Below are experts of layer 9 (counted from 0) of a mixture-of-experts language model. Rows are named router (the router's row for the expert), down (a neuron's output weights, with its number) and show model dimensions 0-223. Each number is 50 + 10 x the weight over its row's rms, rounded and kept within 0 to 99.
Before each expert's rows: a language model's description of what the expert responds to. This comes from a sample of Wikipedia text that the model never trained on.

# expert 38
What it handles: Common nouns such as project, company, complex, design, extent, subsidiary, a few verbs like prevent, plus stray pipes and coordinates.
router:46 54 41 45 61 73 45 65 51 46 47 68 55 38 51 40 52 43 56 44 46 59 51 56 41 37 56 56 62 56 58 52 49 32 54 30 52 37 55 55 49 46 43 48 46 44 49 48 46 60 50 61 52 42 54 52 52 59 53 65 53 55 47 45 38 59 50 57 60 63 44 51 35 50 59 58 44 31 34 36 39 54 35 64 54 77 52 59 54 39 46 55 46 64 38 43 72 47 52 32 53 43 41 43 52 37 30 69 34 33 22 57 42 51 62 48 47 48 47 54 49 42 55 51 39 45 65 55 55 56 48 53 50 49 41 47 36 49 26 43 32 79 55 41 52 65 53 37 45 47 42 47 51 50 45 35 46 39 55 57 43 57 49 56 59 56 54 49 51 55 37 75 55 46 48 51 25 54 42 53 46 30 64 54 32 52 51 52 60 78 52 52 54 70 46 61 45 49 70 52 49 45 56 30 52 51 80 51 61 46 55 48 54 46 50 57 49 74 44 44 52 45 55 46
down0:62 37 59 39 54 45 44 68 51 38 49 50 51 49 55 54 59 32 45 49 45 54 65 56 52 52 25 48 67 35 60 51 54 57 41 56 31 33 48 68 42 48 51 50 22 51 68 51 47 27 59 52 41 55 30 53 67 55 60 34 40 46 37 60 51 47 34 47 51 52 51 30 59 41 35 45 46 60 47 67 51 45 41 54 57 33 68 47 53 62 59 38 42 26 32 49 59 54 42 51 52 54 61 54 68 69 48 46 51 62 50 50 41 66 37 44 70 45 41 55 38 56 46 53 54 44 36 45 51 42 57 46 56 50 48 63 53 56 38 60 39 44 50 34 37 49 53 64 71 58 60 43 62 38 39 45 44 53 50 71 69 39 32 58 57 45 62 54 56 39 48 45 45 54 52 59 55 57 49 60 56 36 57 47 44 54 44 41 52 55 46 61 38 44 41 57 42 52 47 53 64 61 39 40 62 29 39 34 61 53 49 71 56 46 59 47 47 57 44 50 45 33 48 61
down1:34 56 53 53 27 41 81 46 31 35 65 49 62 47 48 57 47 53 64 54 52 63 62 40 62 53 61 55 58 57 44 55 38 52 39 70 75 69 38 55 66 48 37 57 57 67 38 43 71 51 69 69 48 43 40 35 44 53 33 48 46 43 54 37 56 46 48 55 55 45 59 55 32 59 48 62 50 41 51 47 54 53 52 59 53 33 40 53 44 42 52 64 48 36 41 50 56 52 44 47 64 40 56 56 35 50 49 50 61 67 63 51 50 44 46 44 59 53 46 36 62 57 58 48 52 40 52 42 74 49 40 38 47 56 49 44 56 51 45 53 55 66 43 49 63 61 43 58 53 72 50 61 51 61 47 69 56 69 65 60 60 35 63 56 59 61 49 32 56 50 66 48 37 41 67 55 57 42 46 42 49 53 42 43 54 54 51 24 55 38 53 51 49 57 55 31 47 46 36 58 57 45 32 59 45 57 57 46 41 38 41 55 53 74 50 39 61 51 53 42 54 42 35 54
down2:58 59 50 56 34 34 48 49 47 47 41 53 54 56 65 60 64 52 56 64 57 64 47 47 63 61 36 70 57 34 51 46 50 44 58 40 54 37 53 59 62 48 42 35 56 43 61 65 46 61 41 47 41 41 50 41 35 54 62 32 60 48 49 41 39 56 57 48 42 41 59 47 60 63 46 43 61 42 65 55 31 75 46 50 40 40 56 60 40 54 48 54 69 38 70 47 32 35 50 39 59 68 32 38 43 59 33 60 43 38 61 55 45 58 50 57 46 51 53 33 40 45 44 56 61 44 66 60 58 44 50 54 62 47 54 62 53 42 46 46 40 28 52 63 61 57 48 56 39 57 38 78 52 47 66 55 57 42 55 62 53 33 67 39 33 46 45 40 59 66 50 51 48 45 58 44 49 35 46 36 60 35 54 42 65 57 74 64 55 52 43 43 47 56 33 55 44 52 46 42 46 51 42 46 29 46 44 41 45 30 48 46 62 63 54 54 41 57 48 39 32 42 58 47
down3:45 50 48 52 64 69 54 52 63 49 45 43 47 39 57 25 38 58 59 57 52 46 63 55 64 55 65 47 52 58 46 65 48 38 56 41 41 52 48 66 46 55 54 64 68 42 46 40 58 48 44 62 31 35 52 59 45 58 78 44 51 61 40 35 64 36 60 79 54 40 54 41 62 54 42 55 61 34 39 44 56 53 48 34 55 44 49 34 69 49 52 61 58 40 56 40 52 55 55 43 62 38 63 56 59 45 49 51 57 42 37 64 47 54 47 45 64 33 47 61 44 42 43 63 64 62 39 43 48 59 31 54 34 33 58 60 36 48 60 39 45 33 57 52 40 55 55 36 64 82 54 52 59 51 46 48 53 56 59 47 41 32 60 28 49 58 47 56 41 50 38 56 26 58 51 35 46 43 54 56 51 35 43 46 59 54 49 51 44 54 45 57 48 60 53 44 46 64 75 57 34 44 65 62 38 46 58 50 47 43 37 55 56 34 60 55 45 43 46 47 60 57 49 52
down4:40 51 52 49 47 32 59 53 29 49 58 35 47 41 62 49 45 59 52 39 48 59 47 45 41 45 52 68 53 41 65 46 53 38 40 47 46 51 36 61 60 56 59 48 43 47 60 53 55 50 47 52 52 56 62 53 55 54 19 68 54 50 39 61 49 54 39 44 53 47 56 46 57 48 44 31 50 56 55 43 69 61 67 54 61 30 50 57 49 45 50 44 57 47 37 71 35 36 38 43 35 45 38 44 32 42 51 35 60 55 55 37 41 40 63 38 59 62 47 42 37 28 50 36 41 42 48 61 62 54 44 61 44 37 56 53 35 56 55 67 42 66 60 41 48 62 64 58 38 51 47 40 59 54 53 55 56 64 71 55 45 65 38 31 55 42 45 58 49 20 35 47 65 65 42 41 59 66 45 70 65 43 36 49 60 60 37 44 47 67 53 55 59 50 56 46 43 63 61 68 45 66 48 35 58 53 47 44 47 56 46 47 52 61 31 46 54 45 48 43 50 55 63 57
down5:53 56 34 48 40 55 48 56 49 57 48 44 63 47 46 48 68 64 60 66 49 54 47 66 51 57 64 43 67 44 46 43 45 77 32 46 48 44 45 59 34 45 60 63 45 44 56 35 54 55 64 49 49 52 31 38 34 58 50 53 46 51 37 65 40 57 36 51 65 56 56 57 58 44 49 54 49 71 47 57 48 54 57 53 32 42 51 50 54 39 40 48 42 46 58 62 49 48 54 51 46 37 53 42 59 55 52 47 36 51 55 56 44 43 57 64 44 39 50 36 61 62 63 58 49 42 35 55 61 45 41 42 46 45 61 48 68 67 50 51 40 72 49 68 31 33 39 56 42 45 74 42 37 44 53 52 57 34 47 46 56 46 65 35 65 61 51 46 61 38 58 47 53 59 54 56 43 55 64 63 58 20 51 41 62 53 55 43 45 51 69 58 48 55 25 68 51 37 40 40 50 35 50 43 58 59 63 44 43 38 41 59 63 62 31 53 51 52 25 44 57 73 55 52
down6:40 69 51 64 55 38 42 59 50 62 37 55 45 63 63 41 30 45 59 42 54 55 53 54 56 59 34 50 51 58 50 56 63 53 54 41 77 40 50 46 40 47 44 52 43 40 43 34 49 50 47 51 49 33 42 45 65 61 62 56 57 43 48 55 48 45 54 62 44 52 49 49 43 50 60 37 55 50 45 46 57 51 49 45 47 34 39 62 54 38 33 61 43 59 41 53 71 56 48 54 33 64 41 56 36 67 39 35 51 39 20 76 42 41 37 54 43 50 39 26 53 60 63 61 40 55 46 62 37 50 56 45 41 34 35 52 53 62 64 52 71 43 55 46 59 54 58 42 31 53 33 46 58 45 73 54 48 57 21 39 50 49 36 46 53 54 53 48 38 48 61 48 50 46 58 34 69 48 53 62 39 48 54 38 60 45 60 47 53 44 47 55 56 56 49 48 53 47 60 50 27 50 51 33 49 46 58 56 38 62 43 28 47 32 52 30 36 54 58 46 37 46 50 45
down7:52 49 43 36 53 59 45 73 50 44 64 37 33 43 58 52 27 47 36 62 40 44 30 61 56 47 45 46 35 55 45 57 49 60 52 59 52 43 46 73 59 65 44 39 75 62 44 46 27 45 60 54 48 51 62 48 48 54 54 31 42 59 63 51 49 49 54 63 29 37 55 42 39 58 58 52 60 55 59 62 34 56 38 44 42 47 41 47 57 53 36 27 47 43 43 55 42 40 45 60 53 41 60 47 51 48 48 47 25 53 75 65 51 45 39 44 55 52 49 65 48 64 48 48 41 29 48 52 55 44 44 45 40 37 46 39 51 43 56 48 68 50 42 46 50 52 51 34 59 55 40 54 45 43 54 65 64 57 46 51 60 42 60 58 57 44 65 65 66 46 43 49 46 31 56 54 66 66 56 59 66 40 42 51 43 48 58 38 56 60 50 41 57 58 41 33 47 39 47 31 46 62 35 62 46 57 53 59 43 56 47 63 53 54 61 21 56 53 36 44 48 63 49 68
down8:53 65 32 42 51 39 57 42 52 40 59 39 36 47 48 51 43 47 39 54 55 48 46 43 34 42 53 54 36 48 49 37 51 29 55 34 65 48 53 48 65 56 57 47 46 73 54 43 45 46 72 46 63 36 55 61 53 44 47 58 62 58 57 41 71 37 63 37 50 60 47 64 41 53 52 62 47 43 54 56 56 51 49 43 48 69 65 27 63 40 51 43 58 59 59 44 55 62 51 65 61 66 57 57 47 65 43 42 60 68 56 47 49 34 51 45 58 50 46 64 65 68 50 61 43 57 51 52 67 46 31 42 45 45 60 53 36 36 46 50 38 43 75 37 38 49 67 56 51 48 53 43 57 45 61 30 55 55 47 64 46 26 77 51 69 43 52 52 59 42 63 46 46 41 43 48 47 53 52 38 50 37 36 57 47 59 46 48 35 51 52 67 54 56 46 55 40 51 32 40 38 38 48 43 51 59 67 64 55 59 32 54 59 45 55 69 64 60 52 35 54 65 42 50
down9:28 61 59 57 26 56 70 65 59 64 55 56 52 37 42 44 63 28 42 56 29 61 46 51 54 49 67 50 49 46 49 43 50 45 58 50 48 38 41 43 40 53 58 53 52 63 73 47 61 57 43 71 41 44 46 63 51 48 58 31 40 54 32 41 57 64 39 46 52 31 58 43 41 38 65 42 54 56 38 52 47 56 60 39 47 40 61 48 57 49 57 55 43 48 31 53 52 73 44 51 43 42 53 49 63 53 72 43 36 57 51 61 40 49 44 59 54 46 43 42 35 45 50 57 47 61 39 51 54 58 55 46 49 46 43 42 43 35 57 48 43 69 38 31 56 50 54 71 56 45 42 40 65 71 55 41 43 53 31 55 63 48 47 45 76 44 48 48 47 39 57 43 40 44 43 31 49 52 37 55 59 50 51 46 45 59 53 41 58 71 53 53 34 55 51 29 40 48 49 40 50 47 61 54 55 60 50 48 49 48 62 51 25 43 53 50 60 60 43 65 28 58 57 33
down10:52 33 42 51 46 46 67 42 41 52 76 39 54 50 43 65 51 45 51 42 42 61 58 59 65 49 52 64 67 45 61 51 45 50 66 31 68 57 43 42 53 52 48 51 30 48 59 52 44 37 43 64 41 37 50 39 44 58 58 39 43 50 60 47 42 41 47 47 62 49 41 41 63 45 57 53 47 65 52 54 52 61 51 57 59 50 53 40 59 45 44 30 54 56 54 42 40 39 39 54 61 19 58 28 35 36 37 49 44 54 46 53 51 36 54 48 58 32 46 55 33 59 51 54 61 53 50 51 53 49 62 44 39 52 36 56 63 72 48 30 56 72 57 61 52 55 38 42 49 60 42 49 60 47 51 57 41 57 65 49 43 35 38 55 49 50 44 49 57 44 25 61 61 64 42 51 49 62 51 38 53 38 45 58 47 54 50 44 40 51 46 56 66 31 66 43 45 22 47 42 43 57 48 46 38 51 64 35 55 41 55 43 47 76 51 75 60 54 34 49 44 33 40 57
down11:38 16 53 49 50 44 53 49 61 56 41 43 23 41 41 60 62 50 48 52 45 44 50 66 67 40 64 49 59 47 60 52 55 53 53 58 56 58 52 50 54 40 41 56 45 53 54 59 41 36 56 48 63 58 41 48 43 65 64 64 48 63 63 58 52 69 64 35 31 44 34 58 52 41 54 38 54 41 67 59 54 61 58 70 66 23 56 59 33 42 70 45 47 51 37 46 63 57 60 37 41 48 55 53 44 55 35 44 29 50 51 53 49 46 46 36 52 54 44 45 48 60 57 29 34 61 63 45 52 40 42 56 43 53 63 44 53 50 46 51 65 63 63 48 60 60 63 44 50 59 48 54 62 56 39 71 72 35 57 50 55 35 54 52 73 47 36 53 57 69 50 47 35 41 46 59 46 41 48 48 32 40 45 52 51 54 68 41 45 46 36 40 48 44 46 60 53 68 41 43 49 64 43 47 53 49 75 68 53 47 44 45 49 44 50 58 41 53 48 39 42 53 53 52
down12:68 31 32 49 33 50 58 57 54 35 46 61 53 64 40 51 85 48 49 67 46 61 38 43 52 49 39 53 47 38 63 32 62 43 55 43 34 49 39 60 58 58 53 60 41 66 53 43 38 57 64 54 52 54 39 59 41 51 52 55 53 43 46 50 56 39 65 56 43 64 76 71 43 64 32 34 51 51 40 50 60 51 38 31 52 38 58 45 49 63 47 32 47 44 50 44 41 49 49 46 65 55 43 45 59 53 51 48 55 39 59 58 61 34 65 42 41 47 52 49 37 48 51 56 50 40 45 58 29 44 44 61 57 59 63 55 53 48 56 43 58 40 63 59 60 43 27 46 51 44 46 57 46 47 61 41 85 56 41 66 48 44 47 34 43 56 50 50 41 58 50 57 58 41 54 61 61 46 43 65 33 37 35 60 56 60 53 45 58 37 63 47 55 57 60 57 60 49 46 51 48 51 41 62 37 63 39 49 57 33 51 46 43 53 50 70 64 55 68 57 58 51 46 59
down13:64 45 57 47 50 63 55 47 48 51 61 67 65 41 41 43 44 31 38 53 59 45 60 51 46 58 58 62 52 44 48 35 48 45 48 51 45 47 57 39 61 35 35 50 43 49 47 50 41 55 31 80 38 46 45 55 70 39 60 32 51 57 54 40 52 50 52 42 59 44 43 46 44 55 55 61 65 51 34 48 41 54 40 52 48 29 59 60 43 58 55 54 45 41 44 50 53 62 57 51 42 40 29 40 50 48 56 55 53 55 48 51 58 44 48 56 46 47 54 48 59 54 39 55 49 37 51 47 42 47 32 45 46 82 60 59 38 49 52 45 65 51 32 50 51 28 47 57 58 63 48 65 57 51 66 58 49 46 49 47 60 50 54 33 45 57 62 56 44 43 59 43 51 38 56 57 39 58 22 51 41 77 51 41 53 63 43 50 57 39 62 64 56 57 69 68 45 32 63 40 31 44 46 59 58 28 48 60 50 24 63 47 61 39 66 52 69 58 66 51 56 33 55 46
down14:37 32 45 47 59 50 44 45 73 71 43 44 60 55 51 53 37 35 54 35 58 55 46 44 66 51 60 32 49 34 32 57 50 46 48 45 44 44 26 46 37 65 54 53 58 62 62 67 50 55 51 60 53 48 65 59 20 45 42 54 46 55 29 56 49 45 55 65 45 24 50 50 48 37 45 38 70 44 70 53 63 35 46 38 61 58 46 56 47 49 47 50 39 44 57 38 50 50 40 29 48 54 55 60 58 53 46 57 55 59 44 49 55 57 32 61 40 63 54 54 56 46 46 48 59 42 66 45 50 48 60 49 53 47 42 47 48 59 46 74 46 54 68 47 46 40 47 40 57 40 43 54 58 50 46 46 33 58 47 56 61 53 44 54 40 50 48 33 58 41 70 51 69 57 31 44 48 52 35 53 47 46 55 42 57 48 54 47 46 51 50 57 46 28 61 48 65 71 45 42 51 49 47 60 62 49 43 47 54 48 45 32 52 67 60 43 32 54 34 60 25 48 75 40
down15:56 52 45 64 63 53 42 55 56 43 42 62 33 44 61 62 52 80 45 49 57 53 50 50 40 64 85 44 42 47 59 42 47 44 50 55 57 49 27 48 55 42 50 44 57 49 64 51 48 47 51 56 46 32 45 38 35 32 31 58 60 46 38 64 50 53 41 41 36 64 44 57 44 47 43 53 56 55 55 55 38 31 62 48 57 44 56 42 53 47 48 61 43 34 50 56 64 55 59 47 62 56 51 56 48 56 60 56 69 45 67 49 34 41 59 53 44 45 40 37 50 37 45 47 61 36 59 46 35 43 53 48 40 56 48 58 44 30 55 49 34 55 50 41 54 43 47 62 54 80 51 41 54 49 60 65 45 39 51 44 66 53 68 49 45 40 62 49 50 54 59 44 28 57 53 42 36 38 21 36 46 44 60 63 80 53 45 46 61 34 38 46 63 49 40 48 39 46 34 52 41 44 56 55 49 49 33 72 48 54 49 44 46 37 56 50 35 37 44 52 59 55 47 50
down16:48 53 48 46 49 56 53 47 56 59 53 42 52 48 40 52 32 39 52 62 30 60 47 62 55 46 52 54 44 55 62 69 33 46 54 54 17 61 60 44 50 56 54 60 29 50 54 54 64 35 51 40 47 56 50 54 30 55 51 60 60 49 52 42 44 62 53 51 33 57 38 36 51 43 63 56 38 45 38 71 43 41 63 65 57 29 57 56 57 52 47 46 38 47 55 66 65 49 44 55 53 63 68 48 34 62 29 64 35 55 49 54 60 54 49 53 27 51 54 57 45 65 43 27 47 54 30 53 57 59 60 62 51 46 49 51 59 54 65 46 63 48 41 55 58 48 71 47 31 51 42 50 46 60 28 47 56 53 55 57 58 59 61 49 53 42 43 50 42 47 50 32 54 47 51 34 62 41 46 50 24 62 52 48 35 76 43 57 61 43 44 67 62 52 42 50 49 44 59 48 49 59 48 48 49 47 34 56 56 30 60 31 61 43 70 37 39 44 48 56 56 55 40 41
down17:44 64 66 57 52 43 43 50 52 44 55 61 53 35 34 45 38 68 56 45 56 36 50 30 50 38 43 35 50 60 69 43 54 36 50 54 51 47 58 54 61 42 75 45 50 44 60 51 47 64 62 70 55 51 54 51 54 45 43 60 36 46 47 54 57 50 54 56 44 68 28 60 45 60 54 32 53 50 48 54 56 37 58 38 38 69 41 72 47 34 50 65 37 47 47 47 51 46 48 53 59 55 45 42 37 48 64 46 42 49 32 52 46 47 48 58 51 37 55 61 65 54 48 41 45 42 51 27 50 47 44 56 43 76 40 61 49 53 53 30 40 45 43 35 46 51 54 50 51 49 36 59 41 43 66 58 39 56 48 37 47 62 55 62 55 32 45 41 54 55 54 52 43 40 56 53 35 43 58 45 67 58 64 34 33 24 55 36 60 57 56 57 32 52 37 54 50 38 44 53 58 60 50 51 38 66 52 53 68 21 27 31 52 59 57 47 43 41 64 55 48 43 50 48
down18:62 62 48 43 48 50 60 60 55 54 41 47 57 44 51 24 64 59 49 52 46 39 48 65 45 57 65 55 41 50 46 50 48 66 46 43 35 65 49 62 36 49 39 41 57 48 66 46 41 42 48 49 57 41 47 68 44 47 29 48 54 72 43 55 59 49 46 40 46 55 49 53 66 43 50 67 57 32 55 50 32 62 47 61 51 33 44 49 49 45 55 51 49 46 57 44 62 51 46 44 73 37 33 38 54 53 58 57 14 61 56 70 66 58 56 51 62 51 47 50 48 47 57 53 46 71 33 52 51 54 65 50 66 38 44 41 46 50 52 49 52 50 35 47 52 51 61 54 51 66 60 59 48 48 48 57 49 68 53 54 50 38 50 51 44 44 56 38 55 39 32 50 37 62 42 66 53 34 48 61 39 38 45 74 47 39 54 62 47 30 57 68 38 29 58 55 45 63 48 41 69 36 44 47 31 54 43 42 44 40 27 42 40 48 46 53 52 45 52 37 28 51 43 58
down19:57 42 55 64 47 50 48 60 60 51 38 33 58 51 41 50 39 58 40 45 55 49 38 42 60 59 67 45 56 40 42 48 54 56 58 47 65 40 50 46 69 31 41 57 43 34 44 59 31 37 51 41 20 79 50 61 43 50 58 60 62 51 48 50 53 51 50 51 39 51 58 47 67 29 54 44 50 57 45 49 47 58 79 19 33 37 46 46 60 50 38 23 61 45 36 38 61 59 38 47 57 68 36 41 59 55 46 44 43 44 42 62 52 48 54 41 20 45 62 40 50 47 49 50 48 51 45 37 58 40 60 59 64 56 43 50 51 49 26 45 41 49 36 65 52 56 44 39 39 57 50 53 41 59 62 48 46 38 55 56 61 41 49 46 49 35 43 46 54 63 46 47 51 60 41 50 45 53 41 41 49 52 48 49 59 62 58 41 52 44 44 59 51 67 60 53 52 38 50 40 36 38 59 54 29 67 47 44 40 52 40 72 45 44 51 47 62 50 49 56 56 55 40 28
down20:57 25 31 58 41 46 57 44 51 64 58 48 59 38 49 40 36 43 47 50 59 59 44 37 58 49 43 33 49 29 64 56 46 61 49 57 42 42 46 40 42 57 41 61 56 48 54 49 51 54 40 55 54 46 53 40 39 61 36 43 38 77 47 48 66 53 60 66 60 48 51 43 56 56 36 43 34 54 51 54 33 56 46 64 46 49 61 43 47 52 53 38 46 41 37 61 73 52 52 56 46 66 64 54 56 45 56 54 51 80 37 51 41 55 56 49 52 55 44 61 31 55 41 58 41 52 57 51 48 52 35 33 52 66 53 43 54 62 56 52 20 37 47 55 43 54 58 39 53 65 59 38 50 60 69 67 45 44 37 60 52 33 48 45 42 24 48 67 62 42 49 54 61 34 56 51 37 59 39 44 50 59 66 57 49 46 53 40 30 59 50 44 59 63 55 56 43 53 43 46 41 56 61 50 44 53 44 44 27 58 47 47 54 35 68 62 35 48 55 65 33 35 54 46
down21:63 36 38 52 58 42 39 54 40 68 53 42 56 42 50 64 68 44 57 40 38 46 63 46 48 54 61 51 38 75 41 65 64 51 45 39 48 55 59 72 44 51 42 48 38 37 39 56 43 56 51 25 54 43 44 55 47 36 58 47 38 41 35 58 52 75 36 63 58 60 43 60 46 62 40 51 43 69 59 69 48 45 42 42 43 35 31 41 45 43 49 55 62 67 54 59 58 53 52 50 52 59 61 44 58 48 40 44 63 51 58 39 56 55 49 46 71 48 65 39 48 47 62 56 54 67 29 38 51 46 37 52 49 31 62 41 56 36 54 44 49 60 51 72 57 35 64 57 68 68 46 54 45 65 59 46 54 33 56 45 32 69 52 55 46 58 48 43 43 48 35 61 31 51 47 58 48 40 55 55 47 58 49 66 49 60 49 53 56 29 40 46 54 43 45 46 61 60 49 46 59 46 56 47 42 69 54 53 50 31 45 50 64 63 53 45 57 28 49 39 53 48 45 55
down22:48 50 52 40 47 38 54 49 58 54 39 35 48 53 46 40 25 53 29 51 45 48 44 50 55 54 57 42 56 49 44 58 51 56 38 51 52 53 57 62 44 53 49 31 57 64 62 56 60 38 52 53 55 63 49 54 52 41 72 53 29 39 67 64 28 65 50 33 58 58 56 50 57 55 43 53 54 63 60 47 51 49 52 44 75 39 54 67 31 69 44 41 58 41 46 54 59 42 61 47 40 44 55 52 61 46 62 41 53 47 63 48 44 51 68 56 52 42 24 70 38 54 40 50 54 46 43 66 45 53 60 71 47 57 47 56 75 44 56 46 45 44 58 43 35 49 64 57 40 49 45 42 35 52 38 57 46 41 54 51 36 63 47 59 76 40 60 61 51 37 49 65 44 35 59 50 51 45 47 31 46 52 40 40 35 53 50 57 42 63 71 39 39 72 37 50 47 40 49 41 45 52 48 38 49 26 41 62 37 60 39 55 48 44 53 58 36 51 57 39 71 54 56 42
down23:54 60 64 28 50 59 61 46 47 44 52 50 48 60 38 38 41 54 51 57 35 60 52 57 50 48 56 67 39 48 58 64 57 47 48 54 52 40 61 62 54 57 63 48 57 47 31 56 36 56 60 67 58 52 47 82 52 53 29 26 60 43 35 57 41 53 39 57 59 54 56 58 44 62 59 49 53 45 54 45 44 53 55 39 48 53 69 59 54 49 37 44 44 65 67 50 55 48 46 37 47 67 42 45 51 62 52 52 51 50 34 32 67 55 58 41 72 62 57 65 45 55 50 35 50 51 56 58 32 40 32 39 66 65 29 43 52 56 42 44 57 59 45 40 59 58 53 49 40 27 48 65 60 42 49 38 50 48 35 63 53 42 47 52 34 53 48 49 25 42 61 46 60 50 77 67 50 53 63 63 45 51 44 70 52 44 53 41 56 64 54 55 38 43 40 46 46 55 41 40 53 42 62 39 53 72 62 40 44 43 44 35 47 52 58 40 54 50 36 47 65 47 54 38
down24:40 44 56 45 54 67 61 45 52 55 39 57 52 56 49 62 42 30 26 61 63 59 48 42 58 48 48 53 59 61 51 39 48 48 46 40 49 42 41 45 45 55 61 42 52 56 45 47 47 54 57 41 46 49 44 56 44 58 42 38 57 42 47 38 38 45 49 53 60 47 32 61 43 46 67 47 47 44 41 59 63 81 56 65 50 53 66 51 49 42 67 55 43 40 34 67 53 62 57 63 50 36 36 47 50 54 56 39 28 45 48 50 53 73 53 51 44 42 28 43 35 39 45 56 39 24 39 39 67 55 56 37 49 43 52 45 72 43 53 43 50 42 47 63 45 40 66 34 50 54 61 73 65 34 63 37 39 44 36 62 51 57 66 53 48 18 54 47 44 50 55 61 63 47 40 57 45 54 60 63 54 41 45 44 57 36 51 51 46 53 56 58 55 47 45 44 40 51 45 50 55 43 47 50 77 51 68 40 48 57 42 45 43 43 39 55 52 48 61 29 60 50 27 49
down25:57 42 47 54 46 48 47 33 52 34 46 54 55 49 49 34 41 26 61 48 37 62 52 44 58 70 49 60 41 46 61 32 46 53 50 39 55 39 65 58 65 44 55 41 62 40 34 41 24 52 56 46 53 56 52 48 57 51 65 42 61 57 55 43 49 45 42 55 49 56 50 58 54 49 43 50 53 54 40 47 51 39 47 57 42 62 58 66 35 49 64 41 52 40 57 39 39 60 53 54 45 50 67 57 52 61 58 31 48 44 45 50 49 57 43 61 61 48 54 57 49 34 36 78 50 52 56 54 59 45 63 65 52 53 48 45 48 38 61 62 53 47 54 53 50 27 48 37 45 45 61 42 33 48 60 50 41 17 36 35 48 52 56 42 61 74 55 60 47 65 44 45 46 69 62 50 60 65 38 67 42 37 56 52 59 56 55 39 44 70 56 49 48 48 55 36 48 56 43 66 66 54 50 64 35 54 44 32 44 52 42 59 28 44 55 27 42 48 45 36 32 69 46 55
down26:36 48 40 51 50 58 35 29 44 63 63 29 46 58 34 65 35 55 29 51 48 49 56 35 48 66 69 48 57 56 49 43 44 49 64 42 48 71 59 38 50 44 79 59 60 54 57 44 37 42 52 49 42 46 42 50 49 35 46 46 33 53 64 51 61 52 33 78 39 36 45 53 48 39 52 64 55 53 52 35 70 52 48 66 55 41 17 36 53 53 58 42 46 45 62 56 46 37 44 50 45 54 45 49 35 44 41 60 59 60 46 45 35 32 42 53 63 50 43 50 34 51 53 50 54 37 55 52 67 56 51 48 32 49 50 51 67 58 46 46 45 57 58 46 51 61 46 61 45 49 41 54 45 34 43 43 54 45 56 41 47 42 52 53 47 41 43 62 57 51 43 74 42 50 48 43 47 50 65 53 33 59 47 56 39 41 58 47 42 56 43 65 44 46 57 74 50 56 57 50 55 57 59 59 58 47 38 69 51 58 26 43 32 61 51 34 45 46 55 46 63 39 63 55
down27:37 57 46 64 45 58 66 54 49 70 42 56 33 61 47 51 55 48 47 63 41 55 69 43 55 44 35 53 59 54 50 41 49 58 43 52 60 70 44 54 35 70 49 45 67 33 51 44 41 45 64 65 50 62 24 35 42 54 50 58 42 41 54 50 57 44 65 55 46 35 51 62 63 45 53 34 39 52 48 54 45 41 42 54 49 42 48 72 60 53 35 44 51 55 61 59 56 30 53 44 39 46 48 50 42 70 49 62 32 70 47 49 46 43 53 38 56 58 48 49 58 47 47 56 54 34 62 49 55 43 44 45 74 55 36 52 60 56 57 53 54 57 56 27 47 70 65 58 43 59 31 49 56 21 52 44 48 68 51 52 38 60 55 58 50 48 35 55 61 47 47 50 37 46 55 56 41 57 44 57 57 57 41 56 50 62 61 47 36 63 41 47 38 57 50 73 57 41 36 49 61 60 39 58 69 36 40 44 35 64 36 60 64 61 41 52 48 52 35 58 59 59 44 63
down28:57 49 54 37 19 56 52 61 54 40 52 42 58 52 36 61 54 58 44 53 57 47 56 56 64 45 43 52 52 55 40 43 54 59 36 63 57 49 47 56 47 56 55 50 63 32 47 46 59 61 37 60 58 79 53 55 47 63 43 52 50 37 44 42 63 51 74 26 63 66 41 64 51 45 41 53 40 48 70 35 41 61 60 46 58 36 27 52 62 44 37 44 55 39 44 33 38 59 34 52 44 68 57 64 50 51 43 53 56 57 53 40 66 28 43 58 46 43 37 46 40 76 44 43 48 60 44 42 56 57 36 34 54 57 38 45 45 56 48 32 43 56 52 47 40 57 46 70 60 65 57 52 48 42 61 50 51 46 50 51 51 54 46 23 52 43 52 51 48 55 36 31 42 43 46 44 27 45 37 50 61 36 42 37 52 39 58 60 43 49 64 54 52 40 55 55 46 44 58 29 63 38 67 50 52 53 45 44 64 65 59 58 47 60 43 39 41 58 44 41 50 58 47 49
down29:48 58 52 57 60 71 50 62 39 70 65 37 32 52 49 42 55 51 53 31 35 52 57 74 50 39 76 27 39 47 57 43 48 55 55 60 63 51 55 55 47 56 60 36 48 50 51 60 49 44 43 36 49 56 48 60 49 57 64 54 51 51 24 37 52 76 54 50 47 36 46 48 47 62 36 44 58 55 46 58 55 38 31 24 55 44 48 43 50 51 77 52 42 41 50 69 39 49 57 51 55 37 43 39 49 46 62 32 45 36 55 61 57 56 42 57 55 64 56 40 37 39 56 62 58 44 53 58 48 51 37 52 54 54 56 39 50 52 46 53 56 57 37 29 47 40 65 47 47 50 58 35 51 60 63 40 48 63 57 62 39 51 59 52 56 49 40 38 47 38 42 26 34 50 48 31 46 46 44 56 58 51 55 46 55 62 47 46 60 47 53 46 55 45 32 47 52 61 49 57 42 40 55 65 45 48 48 52 72 41 66 61 27 53 47 43 36 57 66 68 37 62 59 56
down30:61 35 45 43 42 69 64 85 59 47 38 51 37 44 45 41 49 50 54 42 57 58 51 57 53 40 47 38 34 43 55 70 46 63 49 57 61 42 53 62 67 52 51 49 49 49 51 42 49 43 53 54 44 41 48 57 38 50 52 62 30 78 52 56 45 40 50 36 52 48 54 39 47 26 50 47 47 63 45 36 42 62 62 58 50 62 58 46 35 56 38 64 38 58 58 53 56 66 46 46 52 30 31 46 42 55 49 57 33 49 56 42 49 46 45 56 38 45 28 47 32 26 49 59 60 49 53 42 39 47 21 40 53 63 57 69 63 39 64 38 51 57 53 64 46 51 48 49 42 53 31 56 53 40 57 60 51 51 76 56 36 49 57 57 63 63 51 46 40 48 61 55 40 37 49 31 57 45 52 51 69 60 55 34 35 47 44 41 50 46 46 67 50 54 59 58 61 62 45 60 44 60 39 37 51 51 41 49 44 42 56 44 43 39 53 60 44 41 56 50 52 48 72 50